{"n_layer": 11, "d_model": 512, "n_experts": 48, "experts_per_token": 2, "d_expert": 448, "d_shared_expert": 0, "activation": "tanh_gelu", "moe_layers": [1, 3, 5, 7, 9], "router_score": "softmax", "normalize_top_k": true, "routed_scale": 1.0, "balance_loss": 0.00621, "balance_bias": false, "router_z_loss": 0.001, "init_std_router": 0.0156, "lr_router": 0.00182, "n_head": 8, "n_kv_head": 8, "head_dim": 64, "vocab_size": 32768, "norm": "layernorm", "norm_place": "pre", "norm_eps": 1e-05, "positions": "rope", "rope_base": 57200.0, "rope_fraction": 0.25, "qk_norm": false, "attn_scale": 0.125, "tie_embeddings": false, "parallel_block": true, "init": "uniform", "init_std_qkv": 0.0194, "init_std_o": 0.00413, "init_std_up": 0.0194, "init_std_down": 0.00207, "optimizer": "muon_variant", "lr": 0.0109, "lr_mult_qkv": 0.4, "beta1": 0.93, "lr_head": 0.0111, "grad_clip": 0.5, "warmup_steps": 200, "schedule": "cos", "final_lr_fraction": 0.1, "batch_tokens": 262144, "seq_len": 1024, "doc_mask": true, "train_tokens": 1147000000, "steps": 4376, "dataset": "wikipedia_en"}
Below are experts of layer 5 (counted from 0) of a mixture-of-experts language model. Rows are named up (a neuron's input weights, with its number) and show model dimensions 0-127. Each number is 500 + 50 x the weight over its row's rms, rounded and kept within 0 to 999. Numbers have three digits each.
Before each expert's rows: a language model's description of what the expert responds to. This comes from a sample of Wikipedia text that the model never trained on.

# expert 21
Single capitals and short word-initial pieces after hyphens, quotes or parentheses (Mar, Th, Saint-Quentin-en), plus semicolons in infobox lists.
up0:412513473430449436568450437493396460487450532455417502503595517453534501410544441541461449534522448481473576441534444434458418589512495491532507400472483513459517474469481465509436527472591483520534553555557480484476533448412441620514579469521477530548505562520465555548462473470446542485506460452477465521484507527467562511531528438429532418476510539418549609541398472483511482512502
up1:469555516458497505332497540556586451488466448468451414526468520515482552506519472588495502484496520457523428549463469535584452536517465462543555528472403538473501466424513411480469496458525527504517565486584572436514553416522564592541526388504408604614544471465554571482494428503537587549467419477503384527459545523383540521486456513426536540443524479504530440586458495601616496433553
up2:456497350500436450406499578621426487517447364476449488479423584555518509590563545480447602495587507518425544439521505592492495466434484624400570511595506487475493378536445449514405523503561534565439553521473563450565551507495502533593531463593606488506522521529524487455466499409498566442426387500485555498504545497507514558537489494539615504471483548479575510493517582496527517467492
up3:539572579425423419475456457535519434518475438483568517485514481446494484484447545499482496514508493455563565570586478597517518541541504490548472469498485486482565467492471527473559571602574501533523513520544474552439500526455530457535521424593548459430467438463479537542524453520515482531434552538435513550446499594521506517537508475519551510503373583551488573458492471454542500555415

# expert 19
"to", "from", "with", "into", "until", and auxiliaries "had", "has", "would" after verbs or adjectives in narrative prose, as in "able to bear" or "separated from".
up0:533501457466512470440461478548489488463534569447445492472421451523584476445615495487397508571547449480485546531578550577507498461598452541534463481475556534473552471479464454453587469435510488515538535524551548490594564389530455420479435454556528481394409490500525435490480450535457477509580489529430427552492479464523542479473490435451432488458435474530497525498398421458615517486530
up1:500569621444512456480480400521553478402526525418515525566388431376518538534474478485467566436456522512483382515390478492515465474525499518585533582528592389546506440558567524566433572384479488484598433480470517532585534561565546473473415544499521536509486470417573559503494577442418613480529519452602487478555464525535453515541452580518409604486565467613476548501527469549401514452584
up2:545446519527504528504547540330484393517340508459480551506565463528497489510540511469398489503442478477488499436453466544540532507486585476465575422452502538488525533522492548456467535553503571569398437503467492491500503461490556573561474455508572434467518430525400440489490448475391520393461567528462438507510505441400553521516475476516496504477490506535502554497472474534515510574487
up3:475481403486554458496580521531554487496456529541441672553503511509475503459482484581558455528562459470416561494618535452515415507496476499478476529432581607517536504534432482515580473567462412543518515512537464518458483570551481515558544441512614535618517481541545496469525458542505527492533480552514613533496620422525494453461440469467552538446471515499534528480405436530528600554497

# expert 20
Number words, quantifiers and ordinal suffixes before nouns, such as two, several, more, million, numerous, 200-th, km.
up0:581501550468562551475509531511557557414446487544382531469454462487503524518579514422484485508426452478520490597498529475619485495402505474507494495519455448524547512481504569520490460534561415405513641472526529525605607508499488492462502423479506532552463491394443566464497571545519358366482541602569469557460492508497474426512567550518575498467450425517457449477623468479547556434475
up1:500569489560498420497539558588421545371495487505604461571515473453588523445484533426517432497526458497467465504502469516429437478505483449577545458462392525436556574534497527467463481477532601526539428531451507482481586541459546498407414583500465533537489501471552514569524419515513453446477480502453489511517436563422604438513439511532467506484521499499497514530498568514517473532586
up2:439505547486531399518459467485462581498554471550380548506423524551475417407451438475521602364446559447528524456495517573445549440526513485468552488604508515472526431461588509504460515498484576504427454558485506465589513541545543395538433441450551436505498497566416464466497519484509608519543473553567554471437429437472422528608606488458499490537554508487444471398445468495456486556457
up3:451473566484530531464468460475541446470455450497461561511455498528497536513510479541490520526539518496514467503521470515495475514426519506504493481488539482500497490380455512529472533449444596554464515576496538584500524582494533510519478476509511460369529472540631459498353525505450587480488471397563467533502527436550526485513515485485484436506491642552575488510441498543505525427444

# expert 15
Space tokens filling empty cells of wiki tables, especially election results and officeholder lists, plus some plural noun endings such as "gers" or "iffs".
up0:556543444469520413544556484540492479489487537470518517499468499481487485444479474527528513519521567557434495370485489542589528449563423540489495526390485435488501509456491388494530511557522519506535543495577476472557486507486407488432507546398574511477558488515427500487419555517517478438508438457416476421502557507495492492494583458562483518504585490540547495494427544515468501502490
up1:486552493622500422562460452475508447496506528502460512441450443445568458464519488574518464554510543475451600469475518487466468486608488439470441429433529447463548452568527442538581535468491627482405499561534487567456559464501581489508427522484507518437449482568525486490535509483565480558467455575511530432525509544552530428523479526495471537519459480469472593511518609548483491465467
up2:515597473491576506627539578426520504535372476587498507442451525548519534521416457452550497453551500447414512500553479473456515500498453442577500533439544572445525526551479569492527439569508474413539524539433565531527546560515492476392414441560515572425496523511436404544485505404558535538493468531591492442536401559492474550531522456542533461532489490388479531589456435444481554497551
up3:474494444533513542533490505533506500551432442473468507507493533510546508568521483467598512503583582430490503391497466496567454524509452533489482456508496481482536453505532446409534452570437468523546497508461517527502549487598536543541500453502495426521578573511471601568443520429551490414607464457453523480457464567589519432485453510519488489559472429523421565588539485566535484504422

# expert 37
Prepositions following a verb or noun, mostly on, by, for, with, along, via, as in "voted on", "by one point".
up0:485541515516497556474453456497488487499470477459490498425587481619541547450441486495482567453474464552521502419470557474480477544539482491395540431559491427416546468519525525548491498537583506552538420413462534438461532522474527560532596466522546545519571553520552483568473502480468621524440534476540524470549557541551514573423506430451484485553554575476425435486475513494471605484527
up1:476509472577487539419544607534423526551423507429362482459614489465501441518585526571551530437573465515571464517541580498451513515416511446588410519536589479427544550565475549505467549482398431557539426508469515500634570479407582500458591559517521468453483527520557537432529437477555524536446468499489441429500390552516456467436546481437489401523546467487552535532546450557470496500444
up2:548429434485480478523458477458582508442499608460397478553565430443452621459524489561482339553542449522465487569431557436475473509476537483447594481531470575567550536405508509513535626512470528570582439416529521543507494493537477436450447475421484511450448417503569429548612517621550536449423516470568536476505538530483422467436485380497536545450602504428627491480481480491559553615443
up3:530404479495488583507520522584483446551584459520550467584495473451435491552546471471523501509463561457485443604465601608549550607623480515504498459598511509514467492511482544519499564569446488483519475546463492528532568505400565466410528498421489533539548527531485454529462414503463477508488552387486491533503468553531551507580638544389605477433567511523547591511471484516450547548480

# expert 34
Capital letters within acronyms and three-letter country codes in sports tables, such as ENG, GER, JPN, NA(ND), STRIKF(OR).
up0:546600555539525498535576602491538491530479405578526451547601525524481454448502473609521424542498479563463466514478553529456494522443547514560544515467488572433492554583494489599531455486484540544493541408508568516529515476604532516479527463567549519452509575472502539498435495455513571477494512468457478507502444541433600443540500484527459513521487460477526519597439394593578548446530
up1:471542502584456539523565469450585413478497595529566465489514556518430539450452516467475536429485470388449513536462470448521386525480456467505491505520545459544524455494494369466522446449504483556503518376497504463412518467516522478436531518486568519556560505524480579531453467542437475465610510554591522456508542569493417486426602445466497540431451538531476543566421400444546510486403
up2:505517532518463495573572503517553555473452580505440505570558615504469383491521610416536518493467523512539585442460437498459476485593532600455529592521444527502496495489443458485522608470494390504580484504578547507575451466399534435463598467371411514544527542546552452532585448483512561582520479482478523511516552486537478589483482449439456542468538448387453472483590495514483606540469
up3:484497394535508460497537489407510460542498483575539513570506516605507551510534512452538487404549479504533549493485524513467511536441444570463496464576535448530491451521551531498507575375566594494496471473421509568540562485538510482477489553531496503453501553446471503504523472464459494432491459465521582525486433463531481499522482496484424410448526550488497504485425409448462458409466

# expert 29
Competition words in sports tables and reports, such as final, round, place, medal, Pts, Pld, Result, Opponent, and ordinal suffixes.
up0:475461412441566383445502521439534520485493490535572557513537452434583420562445473429487584488475625439519552535416518521439445525515435451440559565523577534433497319518500486477442504516443557499425561559525564471545498500465546529517521468482515431445570442465570482557517349596428472473533499489462561469471441472510595485499516398465415573475563472516505546608400464542431580426463
up1:447460561530484569472511431472523594544551414539485502558500472461590491453536581485506583550511435452558541434423522588541453534515526495481400528444543477480461585512510432517517529490511417413584450483550524497534517531514593489504456622485520455603529511536557558507520525465416497544503484456608462507569404554527576460522518557462437477391520533550429582527465487572414569471522
up2:473540513498517527473542480478588440371447484491495480534546567489607450408455528433521495512483569487462519462500480558405523493427560481444415489520496505456481499482412512528476451502452484588455527456434569472454510482593510534500447527461542513458486565407501535465392552560509570511537550435572487557511469436472501454449634490501540511527479482553405550491586415481514450466525
up3:456530537528409451512473469491529492569491546410445396602479510429542482432538463538531489525511512555513478432289557558470568498495473432574535445468532479532533514529502544453424495462513540500515496544490506497462516460481562477523503534485552424497566420606505448464455402509382489477417542508568610537543356508574492476509434439494491601538517507459522476480455461445454500541428

# expert 5
Commas after clauses, places and list items, plus subject pronouns he, she, they, as in "After the match, he".
up0:459489445461494503498466495483512483459525536491538521511506436533505467528481625541523496614433528382482472491488484530530527545435535473490505505539520499496495524489447558459536467487488457608445483563483497469548486521559563530516496527471555495597486481512554612489417436483502561465513509553418492438472429512454561511446558514481482605537523476577437580505569540412473463596496
up1:548480493443492567438440468565526501530431377552449514478474406460458582374499453566511537456594540540555506494483557438508463515526453424506368563448475445494518483420480510551464557477546401518383486552522557559559519520556566540492519524486474544490509575442462464503503471573520517481488536521447525471454541554461534564537445459602459538542502519572524493519425506509469481523497
up2:509513483567547537473506476520479499497522432382514482546407493360500513528577493495499533490493540551470525506514508546500567520468547516505511559510501502401519452465472503458599455446489438537499545446553493422496561476522434479506547495433561438587413515419444588543476512443442537484457469564504536453436490453566583506469579465484447531538517424436531474520494520512512535408483
up3:510469497542575512534463436504477431461558500534585481505549542521467540613512541572584483562498626529522487451466567438588483394488449502435586413414475435580517566552455494506546452467525481570549488522494486541487487562592446478480519469490521475500413419519441545469466545510442501413426464586461516602507427462472563500414606549575521503547503562585455576626449474559523413537468

# expert 47
"of" after nouns like "part", "War", "Territory", plus "such as", "including", "both", "be", "all" introducing members or examples.
up0:469532533534429444466529511533471484437500549502491490525426443496490531446428499489520512544486377543514562378556491507493526433557528546513515441567450568426417489466507472391436465491618429522532544458486483445450555524598558515444458445493479500415507482454479471423507448500485441454460506514533529530416513460613553526483527454441460467495461559469472459455547476371495456534509
up1:410406485508595535461504559583575431505511520462517465547408458464515429403516434536527472462495526622472565548456478532536592499460435509468549472512411514471483476522597556412429541478536509532514507534530465528480519561520507426579450413550510437503543576430571474524439543508493504582543530563528476599468534565507547554423544450510474547526529529482491459542513467463455450424410
up2:519483521517463497500610536477535496564568508470483399526540515480508526461589379439475528546407500540546466527480478550500508551428469422481473597557512527517518453578508454537486432544458508476481461434587425551520549484542519523431524498535543531531503486542384495547484559485481451519532553459477558598551499446529501417496526430567458509478559453496475514519515456610535570467443
up3:494471469491497533564553457510582536446472504448506416455452501499464494495539508581492455540431380481447532316491551466459402474566513514522502519465436497552479465493489394527507470555516488432494488458487491539523436489503546527474423477584569656479490489526470560490551463526458652420489470495518510481518509442417482524474592530429487568679531423439564533547528516440514556532507